Weights of a small mixture-of-experts language model, trained from scratch on English Wikipedia.
Training: 539M tokens, 4114 steps.
Below are experts of layer 2 (counted from 0) of a mixture-of-experts language model. Rows are named gate (a neuron's input weights, with its number), up (a neuron's input weights, with its number) and show model dimensions 0-191. Each number is 128 + 24 x the weight over its row's rms, rounded and kept within 0 to 255.
Before each expert's rows: a language model's description of what the expert responds to. This comes from a sample of Wikipedia text that the model never trained on.

# expert 15
What it handles: Everyday head nouns right after the, a or an ordinal, such as time, film, season, wife, son, episode.
gate3 [136 115  98 129  97 130 138 123 115  91 135 137 139 123 132 129 106 164 143 162 168 131 124 145 125 136 136 131 125 153  64 141 146 145 170 106 106 117 135 166 147 179 143 165 142 120  84  94 140 146 112 125 145 119 154 123 125 112 115 107 139 143 190 165 127 166 137 123 102 121  92 109 180  81  90 149 116 159 121 121 111 130 109 149 103 103 105 128 108 159 174 123 101 161 141  89 163 149 115  97 161 123 129 106 117 140 124 186 145 108 133  92 181  94 124 125 113  99 153  81  85 152 105 135 107 142 142 102 114 125 132 168 138  99 148  90 143 115 121  92 147 156 107 174 113 110 110  92  97 133 138 125 155 165 141 139 110 138 164 112 123 114 108 126 142 120 116 160  98 155 149 123 152 137  89 138 110 113 149 134 108 137 136  98 149  86 135 130 144 150 128  93]
up3 [138 122 156 175 171 130 133  90 177 116 149 137 137  96 142 131 171 173 134 137 131  94 134 116 150 155 143  73 136 123  56 157 163 134 142 155  89 133 104 140 119 148 162 111 128 123 122 111 134 151 142  89 160 133 166  99 119 114 107 121 120 137 125 157 127 146 133 108  70 167 132 103 143 137 153 139 110 163 113 176 141 144 144 130 125 117 161 110 170 122 153  92 103 117 134 142  97 134 148 141 119 109 114 139 141 113 120 174 128 116 128 118  99 159 159 100 176 172 126 143 146 103 159 115 121 139 154 135 134 128 123 126 118 130 141 110 116 128 150 104 105 124 130 144 152 145  99 137 123 171 182 123  89 163 172 125  87 118 133  91 129 135 128 139 110 127  93 106 120 124 105 112 155 155 123 138  80 153 153  71 106 121 104 122 134  91 128 101 120 121 169  87]

# expert 4
What it handles: Line breaks after list items, table rows or sentence-final periods, and the dashes or asterisks that begin list lines.
gate3 [144 144 143 122 112  80 102 132 127 133 125  89 143 124 140 104 151 129 114 153 114 145  69  95 120 130 152  84 131 129 128 139 152 125 116 139 126  96 102 128 144 118 106 173 158  90 136  83 168 110 118 107 169 141 118 169 116 101 126 154 146 139 117 140 141 129 144 141 119 186  87 107  97 149  98 135 132 100  93 104 120 108 162 150 161 139 159 116 175 142 137 134 152 108 111  92 124  85 120 109 136 139 107 132 168 159 105 145 152 128  98 157 116 160 122 140 118 140  86 138 155 140 108 106 167 163  97 130 128 178 117 114 113 106 132 114 121  94 165 133  58 109 124 131 138 107 155 126 131 117 161 140 102 116  98 133 117 172 122  91 131 117 161 118 158 183 163  85 143 102 147 126 125 119 127 120 126 112  96 159 121 139 152 124 189 116 141 163 119 151 138 152]
up3 [182 124 109 137 106 119 127  84 148 167  90  72 184  83 117 126  94  82 117 120 143 152 123 114 104 151 129  84 105 112 103 182 136 115 145 128 104 156  92 150 160 107  98 154 103 119 130 130 128 100 104 163 152 124 117 142 149 134 146 135 152  99 115 134 151 128  89 157 122 148 141 128  85 114 122 127 129 110 107  96 116 118 126 130 158 154 140 112 163 128 125 152 112 171 112 126 118 132 136 117 136  98  97 109 129 138 147 122 129 115 116 146 136 159 137 147 109 116  97 108 115 129  88  92 129 118 121 118 155 156 143 124 116 152 133 108 101 134 153 180  97  88 127 138 135 140  89 149 158  98 123 148 129 114  76 161 118 117 168 118 120 150 148 139 135 133  86  71 145 129 123 158 129 149 119  97 170  80 126 129 113 111 138 157 140 118 146 141 156 185 123 195]

# expert 0
What it handles: Finite verbs, auxiliaries and subject pronouns in narrative prose, plus the articles after them, such as was, were, he, a.
gate3 [171 136 104  81 116 135 124 165 129 123  92 160  92 152 143 115 141 179  95 146 154 111 114 100 137 135 144 123 135 128 128 158 147 126 153  76 102 100 103 117 129 132 152 165  91 173 139 134 144 111 106 124 144  89  93 108 153 126 151 135 137 133 152 147 134 131 159  79 127 157 105 118 130 120 145 122 111 137 119  90 156 157 114 152 174 147 159 126 176 128 134 112 108 155 137 114 118 145  99  89 109 143 119 185  95 145 110 137  99 109 139 140 154 159 125 106 141 129 109 133 123 130 122  73 136 141 136 114 144 139 186 110 101 119 127 168 126 134 124 182 123 108 132 169 141 128 102 100 132 145 153 178 128 110 125  86 151 168 104 132  99  76 136 122 132 122 135 151 163  81 137 117 126 124 116 150 178 157 123  99  93 107 174 148 148 157 121 121 146 139 147 114]
up3 [137 104 103 117 145 140 108 145 113 100 118  89 114  97 112 132 113  95 145 124 140 131 135 129 185 129 100 138  89  90 145 116  68 144 142  68 146 133 200 116 122 117 130 130 117 101 124  96 143 108 115 140 168 125 121 149 100 139 131 128 162 174 107 171 147 112 134 104 152 133 120 132 108 162  75 152 136 141 123 163 125  96 138  95 114 155  82 139 112  80 141 127 142 139 152 133 105  96 101 105 133 114 122  72 105 131 134 140 132 126 166 111  94 142  87 130 164 101 155 122 130 129 152 129 172 143 103 131 108 161 140 117 126 109 124 105 117 136 146 172 117 154 123 155 175 132 154 114 133 112 148 142 137 116 106 107  71 108 142 147 124 115 136 153 103 102 134 131 133 102 101  88 163 160 157 165 108 141 118 135 156 150 107 103 127 118  72 147  85 122 122 127]

# expert 6
What it handles: First word of proper names and titles, such as World in Guinness World Records or World War, New, United, National, often first-letter pieces.
gate3 [107 110  98 121 122 105 138 109 134 111 121 115 105 127 182  76 134 121 155 147 134 143 151 135 149 161 120 115 140 142 158  86 111 117 124 138  80 131 143 130 119 189 112 173 148 161  94 140 122 145 150 131 121  94 128 140 108 132 142 152 108 128 161 138 131 178  94 115 139 157 126  97 119 127 115 145 163 149 121 158 131 134 161 120 101 118 112 111 107 117 150 122 141 158 102 130 135 104 101 120 122 151 116 114 108 124 101 166  92 121  49 144 122  97 103 114 106 160 158 194 142 122 133 131 180 102 145 106 162 163 154 147 164 126 131 125 140  77 126  94 120 115 133  92 126 114 141 129 119  81 119 132  98 154 105 131 137 144 105  95 108 105 124 202 135 158 115 132  93 107 136 112 140 125 133 122 112  92 114 108 160  88 138 117 156 125 115 139 115 126 177 170]
up3 [ 88 101  92 114 118 141 174 160 132  92 114 143 149 111 157  96  90  92 122 147 124 136 107  94 128 118 175 116 127 117 132  98 117 112 108  93  75 156 133 157 112 135 120 130 143 107 130 139 145 123 138 155 126 108  85 109 117 127 178 195 165 101 183 119 126 170 103 123 116 137 121 117 120 139 128 140 116 139 129 115 110 138 164 160 144 134 111 159 115 120 135 152 144 143 146  96 120  99 116 147 124 145 159 119 110 126 143 138 114 127  69 153 117 136 133 156  95 149 126 152 114 139 162 162 148  97 162  99 131 170 122 167 148 104 123  97 149 104 139  97 150 126 120 107 128 119 104 154 168  96 127 110 165 153 111 127 131 173 146 137 107 127  97 146 167 188 136 153 144 125 138 107 159 105 144 148  95 105 100 117 139 112 124 106 156  89 155 107  70 128 151 159]

# expert 11
What it handles: Early pieces of proper names and foreign words right after a capital initial, such as F-ie-biger, T-ade-usz, F-ed-eración.
gate0 [112 130 157 137 105 120 147 119  90 121 152 152 148 125 102 127 145 120 108 123  96 116 111 134 112 107 106 183 102 149 125 124  85 118 119 127 126 110 129 143 119 122 134 116 147 182 135 132 164 103 209 135 129 112 113 155 136 132  76 112 119 145 176 108  75 122 125  75  83  99 115 131 165 132 122 146 124 115 156 116 136 107 141 117 137  98 111 162 131 136 110 160 143 103 164 134 119 138  92 182  94 104 163 104 146 142 132 128 150  81 124  81  93 135 117 115 132 118 168 134  67 128 155 138 128 175  99 103 123 132 147 144 111 127  78 120 161 147 135 131 113 129 154 107 105 164 160 121  91 160 129 122 126 105 144 101 135 156 159 160 121 125 152 150 149 138 146 136  78 176 139 123 147 151 156 121 148 112 125 110 166 153 121 118 145 123 138 134  85 132 116  92]
up0 [100 115 169 129 138 143  86 125 114 136 154 167 122 123 129  85 145 112 119 148 180 135 158 122 123 115 155 126  79 104 108 124 133 137 146 137 107 133 162 157 165 157 113 139 137 127 135 125 134 130  95 156 118  93 121 128 143 185 105 134 124  94 112 105 153  95 133 140 141 150  97 143  69 119 139 130 103 102 178 150 109 110 144 117  97 174 150 135 133 135 164 112 194 114 122 156 154 111 133  97 116 122 155 148 150 119 121 123 118 171 134 134  77 145 101 115 121  90 100 178 140 100  78 145 133 123 133  94 164 114 126 130 138 148 148 143 141 125 147 107 138 127 156 153 162 134 115 119 143 101 134 150  73 129 118 113 109 103  87 143 187 133 143  88 128 131 146 122 159 161 110 143 122 147 159 141 166 119 155 167 146  97 115 128 103 131 110 158  92 160  99 145]

# expert 5
What it handles: Equals signs in section headings like ==Life==, plus hyphens and inner pieces of common Latinate words, such as pro-spe-rous, imp-act, att-orn-ey.
gate3 [139  83 138 120 196  98 119 142 103  85 136 101 154  68 137 131 156 120 120 154 145 139 116 115 120  58 110 147 105 145 156 116 136 125 169 111 101 121 152 112 100 100 123 168 137 101 142 103 150 141 114 112 152 105 115 185 163 127 114 154 134 127 132 116 140 111 128 188 178  97 169  85 158 136 130 149  99  80 149  96 159 110 125 132 123 120  79 152  95 127 144 157 143 162 145 160 104  85 120 150 112 123 152 153 144 118 108 143 132 117 125 120 117 152 114 139 104 141 106 115 107 139 149 139 135 101 109 103 144 145  76 127 153 112 133 150 144 162 116 128 144 105 104  98 122  96 124 150  88 112 135 152 104 167 120 128  99 134 118 146 132 142 153 137  94 113 141 159 158 171 157 133 165 129 118 129 136 145 119 120 128 146 175 101 124 126  94 110 118  94 107 122]
up3 [118 132 119 107 138 137 122 129  83  76  95 120 170 129 117 144 148 118 101 137 101 113 115 115 143  89 174 166 109 131 139 150 145 127 153 163  98 135 133 130 131 135 163 138 126  96  91  97 159 116 128  86 146 119 149 109 133 142 105 164 157 110 123 173  99 164 139 139 139 149 171 191 175 107  90 150 133 128  99  97 136 108  90 182 108 144 162 142 138 118 149 146 124 135 105 161  94 124 130 147 147 136 135 128 169 135 151 137 111 105 146  99 188 121  95 156 125 135 156 138 122 119 150 150 146 130 123 128 116  91 162 156 150 101 147 121 100 164  98 142 116 112 120 132 130 115 157 103  80  98 117  88 154 118 120 120 110 137  98 156 149  87 138 119 116 108 129 110  73 126 138 107 129 108 149  88 132 151 127 117  92 141 125 128 158 153 146 140 160 182 157 104]

# expert 10
What it handles: The word the, plus The, its, his, their, after prepositions in running prose, such as to the west, during the war.
gate0 [162 106 155 100 137 146 145  54 102  75 160 158  94 116 136 133 147 132 145 199 149 146 140 152 158 141 166 136 150 128 133 161 124 143 121 155 154 106 123  89 134  71 134 151 143 170 123 133 117 118 141 120 161 142 128 138 104 103 155 103 151 136 140 169 131 138  89 147 168 144 125 131 106 120 113 142  89 109 113 136 131 109 106 168 123 111 132 154 117  97 121 141 121  70 122 112 146 108 159 142  84 157  67 115  99 153  84 191  75 103 103 143 128 113 137 110 112 165 101 141 131 140 120 135 140 128 143 154 124  95 121 117  99 118 111 111 124 133 117 129  82 115 122  95 133 135 125 148 117 178 137 125 151 134 126 179 114 152 131 121 150 151 130 136 114 129 132  75 144 106 152 138 131  89 168 139 105 119 145 138 108 138 120 146 117 108 151 131 105 114 124 142]
up0 [124 114 152 130 138 154 115 126 110 143 114 113 164 137  77 127 145  96 163 167 109 174 163 136 109 146 130 175 148 158 125 129 154 103 144 158 144 147 144 150 114 130 133 175 163 113 151 130 103  89 147 138 126 123 119 127 140 149 129  78 141 120  99  98 121 163 140 128 114 165 124 101 109 141  97 141 113 119 140 140 155 111 142 133 144  82 130 184 121 150 184 102 127 125  99 176 124 172 125 134 109 117 137 175 117  90 144 131 108  89 131 118 138 117 151 103 130 108  87  89 137 141 134 139 126 111  53 102 148 136 106 127 144 155  88 139 148 195 103  90 117 132  78 157 134 131  94 159  91 105 150  98 130 123 126 136 139  72 106 147 132 108 145  74 161 109 119 142 131 143 125 126 149 110 125 118 105 108 126 133 162 127  97 137 144 162 121 123 137 129 124 136]

# expert 8
What it handles: En dashes, colons, slashes and minus signs between numbers in year ranges, scores, times and tables, such as 1989–2003, 6–1, 2010: Ceará.
gate3 [131 107 125 139 157 139 109 139 120  72 123 105 124 139 101 177 112 150  92 137 150 133 128 127 146 143 112 101 126 120 135 108 139 152 158  93 129 118 116  77 155 118  66 161  96 128 155 133  89 128  93 147 109 101 132 112 149 109 104 142 146 115 134 112 137  82 141 149 128 127 123 112 149 156 148 122 102  76 148 132 115 113 137 159 126 127 117 145 138 126 120 137 111 116 118 144 141 142 141 147 133 124 133 104 118 203 110 137 133 146 106 117 122 158 126 140 138  97  84 162 145  24 149 142 152 127 142  80 125 114 137  97 158 103 110 109 124 108 103 141 126  88 104 146 127 101 117  79 136 140 105 102 166 112 116 117 120 155 129 169 106 145 120 122  41 120 143 139 112 118 100 126 150 137 106 145 125 132 143 173 108 117 122 121 113  82 121 106 132 103  81 104]
up3 [164 145 123 118 103 148 140 132 124 111  99  74 123 140  95 182 137 153  92 119 125 118 176 132  96 139 124 130 142 121 175 127  89 112 136 145  87  86 100 124 140 100  83 149 114 136 181 109 153 120 128 136  93 114  83 131 124 146 122 147 139 103 138 150 145  99 187  98 156 140 150 154 107 116 133 141  96  82 116 146 110 110 136 111  97 115 145 124 143  96 125 171 121 166 104  78 135 106 122 110 154 120 117 100 146 141 117 151 115  99  90 133 166 146 109 143 134  98 114 152 123 104 117 142 173 134 118  96 124 166 124 177 153 124 133 147 119 138 111 114  82 120 140 146 144 130 143 101 132 100 144 124 128 126 103 139 102 114 112 122  87 144 133  98  95 111 100 157 100 165 169 132 172 131 107 110  87 135 146 110 192 132 117 129 127  99 137 123 119  94  85 123]

# expert 14
What it handles: Recent years and date numbers in infoboxes, career lists and biography openings, such as 2006: 3rd, Population (2021), born 1977 (age...).
gate0 [101 132 156 154 157 120  86 168 132 120 143 117 170 123 159 126 115 178 132 116 127 124 113 162 138 128  93 161 132 128 141  98 111 118 188  95  86 151 132 155 100 134 117 104 113 125 123  98 101 164 118 130 123 168 120 135 128 137 170  78 110 139 109 137 139 152 120 134 126 145 165 154 117 173 120 105  88  87  84 163 134 119  95 132 142 142 145 123 119 103 114 110 126 174 136 104 146 125  94 130 150  95 133 124  94 158 165 103 147 162 148 149  95 113  96 115 186 136 129 130 119 182  96  86 147 109  97 104 113 131 129 134 170 125 149 100 119 136 119 107 109 145 111 122 126 151 140 118 124 116 140 164 191 142 140 164  90 129 117 150  84 150 106 108 129 115  95 103 121 111 121 131  87 150 123 140 137 112 134 157 176 112 153 149 174 139 106 115 148 137 103 119]
up0 [131 151  98 135 128 123 110  65 111 164 164 114 113  86 117 146 166 149 114 130 125 137  73 117 122 183 202 142 157 123 129 124 124 115 124 140 100  86 100 153 118 120 119 145 157  92 135 128 145 130 146 103 111 108 138 137 130 153 102 127 109 129 162  76 100 138 102 126  83 145 129 124 138 123  88 138 151 127 110 134 160 112  67 100 113 161 149 131 147 157 130 136 108 146 143 146 139 146 151 149 101 138 163 148 122 197 100 103  94 101 116 120 132 153 155  97 112 155 137 184 107 100 136 172 142 129 149 138 124 128 144  89 144 120 109 137 138 126 155 146 117 135 136  96 159 100 150 145 133 129 125 155  56  96  93 126 159 133 105 155 121 118 128 137 139 127 157 156 113 120 125 143 116 131 155 142 168 134 165 110 145 156 128  95 142 133 105 141 159 143 138  92]

# expert 9
What it handles: Word-final suffixes like -ist, -ism, -ation, -ology in scientific or political terms, plus role nouns like politician, officer, Award.
gate0 [138 110 147 154  93 131  88 167 145 133 169 160 133 142 140 119 119 139 100 133 106 127  98 119 116 116 138 109 153 148 137  85 162 125 140 114 123 124 114 135 108 127 142 114 125 123 146 103 136 155 130 111 156 154 133  99 114  95 123 104 116  95  75 154 124 110 128 121 149 114 122 118 100 135 166 165 123 127 136  72 141 125 120 151 127  91 116 123 145 177 112  87 171 118 146 176 160 123 133  99 135 109 101 120 147 154 123 102 141 111  99  95 104 145 156 110 154 122 147 168 131 113  78 148 128 185 116  83 149 110 187 114 121 129 159 160 141 126 106 133 144 106  73 140  94 136 117 144 114 159 110 175 131 159 161  93 131 134 135 103 159  94 164 141  97 115 127 157 106 144 140 114 150  68 125 133 133  84 142 157 125 142 155  75 111 150 148 159 156 133 123 155]
up0 [124 178 117  96  91 126 110 146 167 146 125 158 117 130 132 113 128 122 147 154 117 153 104 135  92 137 146 150 141 148 151 138 148 171 124 157 115 136 121 113 110 134 126 110 132 102 172 153 108  82 126 116 166  71 136 157 180 112 143 127 165 115  92 126 115 123 143 138 147 112 122 116 165 168 122 119 136 148 127 146  91 152 135 159 123  95  73 141 112  90 138  90 103 137  88 156 150 113 149 116 140 133 144 146 134 121  95 114 118 145 123 152 168 117 104 132 106 130 143  86 160 155 169 135 147 175 148  90 135 167 124 136 173 146 136 153 112 151 153 144 121 169 160 132 104 123 103 124 161 118 138 130 172 111 134 114 140 107 118 141 135 109 158 142 112 116  95 128 164 152 103 105  87 101 109 139 160 103  80 108  81 140 123 120 178 142 152  84 111 134 107  83]

# expert 1
What it handles: Prepositions and coordinating conjunctions inside running prose, mostly before a determiner, such as of, and, in, with, during.
gate0 [132 179  88 108 112 134 124 131 132 117 130 122 131 106 148 132 118 125  75  93  96 143 184  87 128 138 111 106  98 159 143 147 138 131 108  86 141 131  91 168 154  89  78 144 132 102 113 135 112 115 138 187 133 131 124 133 153 127 145 108 147 149 137 120 128 156 149 139 146 137 142 136  87 191 133 130 151 151 147 140 163 112 133 159 102 141 147  96 124  87 150 112 128 118 134 121 134 112 110 150 146 130 107 147 140 119 129  93 123 200 105 184  94 135 109 126  91 126 149 179 152 174 130 119  95 118 112 105 138 175  93 110  96 139 122 127  91 132 134 140 130 179 138 118 151 163 132 127 143 129 135 133 137 126 172 191 133 139  84 136 142 150 133  99 155 112 126 134 108 105 130 140 106  94  85 140 130 117 139 125 151 125 121 136 155  98  70 137 114 112 126 126]
up0 [136 118 128 106 132 119 110 139 150 138  98 127 131 106 117 128 169 167 126 127 155 104 112 107 142 126  92 126 143 119 123 128 113 147 120 168 108 116 131 133 134 113 119 151  98 117 157 113 146 125 160 125 101 158 109 120 144 136 122 131 151 136 104 143 106 180 128 108 126 158 113 126 173 163  91  91 122 122 105 124 108 207  79 117 155 126 119 129 118 127  87 102 127 123 127 111 140 158  57 110 111 119 149 138 161 152 133 130 118 162 182 100 124 158 176 148 136 130 124 110 114 115 159 137 114 156 125 104 150 129 155 144 147 119 102 128 210 154 124  95 103 119 127 129 117 141 113  86 125 134 106 157  87 139 109 114 131 163 157 180 138  91 136  93 101 119 195 119 125  91 138 146 123 118 111  83 131 153 137 162 102 149 131  97 129 116 128 136  98 120 139 192]

# expert 2
What it handles: Word-internal syllables of foreign or transliterated names, often in lists and tables, such as -ti in Lungeşti, -ić, -ima, -shire.
gate0 [138  70 134 120 116  94 148 135 107 141 127 103 116 109 191 114 126 152 129 130 158 125 111 118 112 138 169 117  93 111 112 123 140 149 150 104 160 103  85 129 151 132 123 117  96 113 115 134 117 156  88 145  93 150 138 126 130  96 149 129 103 125 165 123 139 102 152 140 124 107 116 115 113 101 155  93 116 137  98 127 147 126 146 111 136 130 135 132  77 131 119 106 209 113 105 148 159 132 146 144 117 106  81 128 177 127 122 138  58 160 124  88 105 103 112 138 115 121 151  77 152  94 139 155 153 132 122 176 130 127 115 122 112 102 138  97 168 138 173 140 103 116 113 110 103 107 113 137 121 127 133 143 104 167 145 149 131  94 149 153 159 128  65 154 123 156  90 124 139 115 115 165 104 135 169 108 129 101  98 158 131 100 130 145 146 145 159 100 131 113  87 154]
up0 [148 183 113  82 121 111  90 157 122 183 111 161 126 163 166 100 133  86 119 157 130 151 128  83 146 114 127 101 111 158 108 136 124 108  63 126 122 128 114 165 104 151 120 134 140 129 135 138 123  99 160 131 141 159 140 131 164 156 134 140 183 136 131 107  99 123 112 132 105 145 130 131 146 146  86 110 156 164 115 139 129 126 117  79 135 106 171 120 127  74 120 117 161  92  96 131  93 115 118 106 103  95 128 142 149  97 106 117 120  73 181 165 130 142 120 107 127 141 116 121 111 115  78 136 112  97 138 132 139 106 154 165 168 126 134 138 113 123 118 141 135 118 113 126 144 184  94 114  79 101 136 138  96  96 115 133 108 127 113 125 111 140 124 140  91  98 148 133 142 144 150 118 111 117 190 131 141 152 127 100  80  95 133 138 133 116  89 118 121 141 143 141]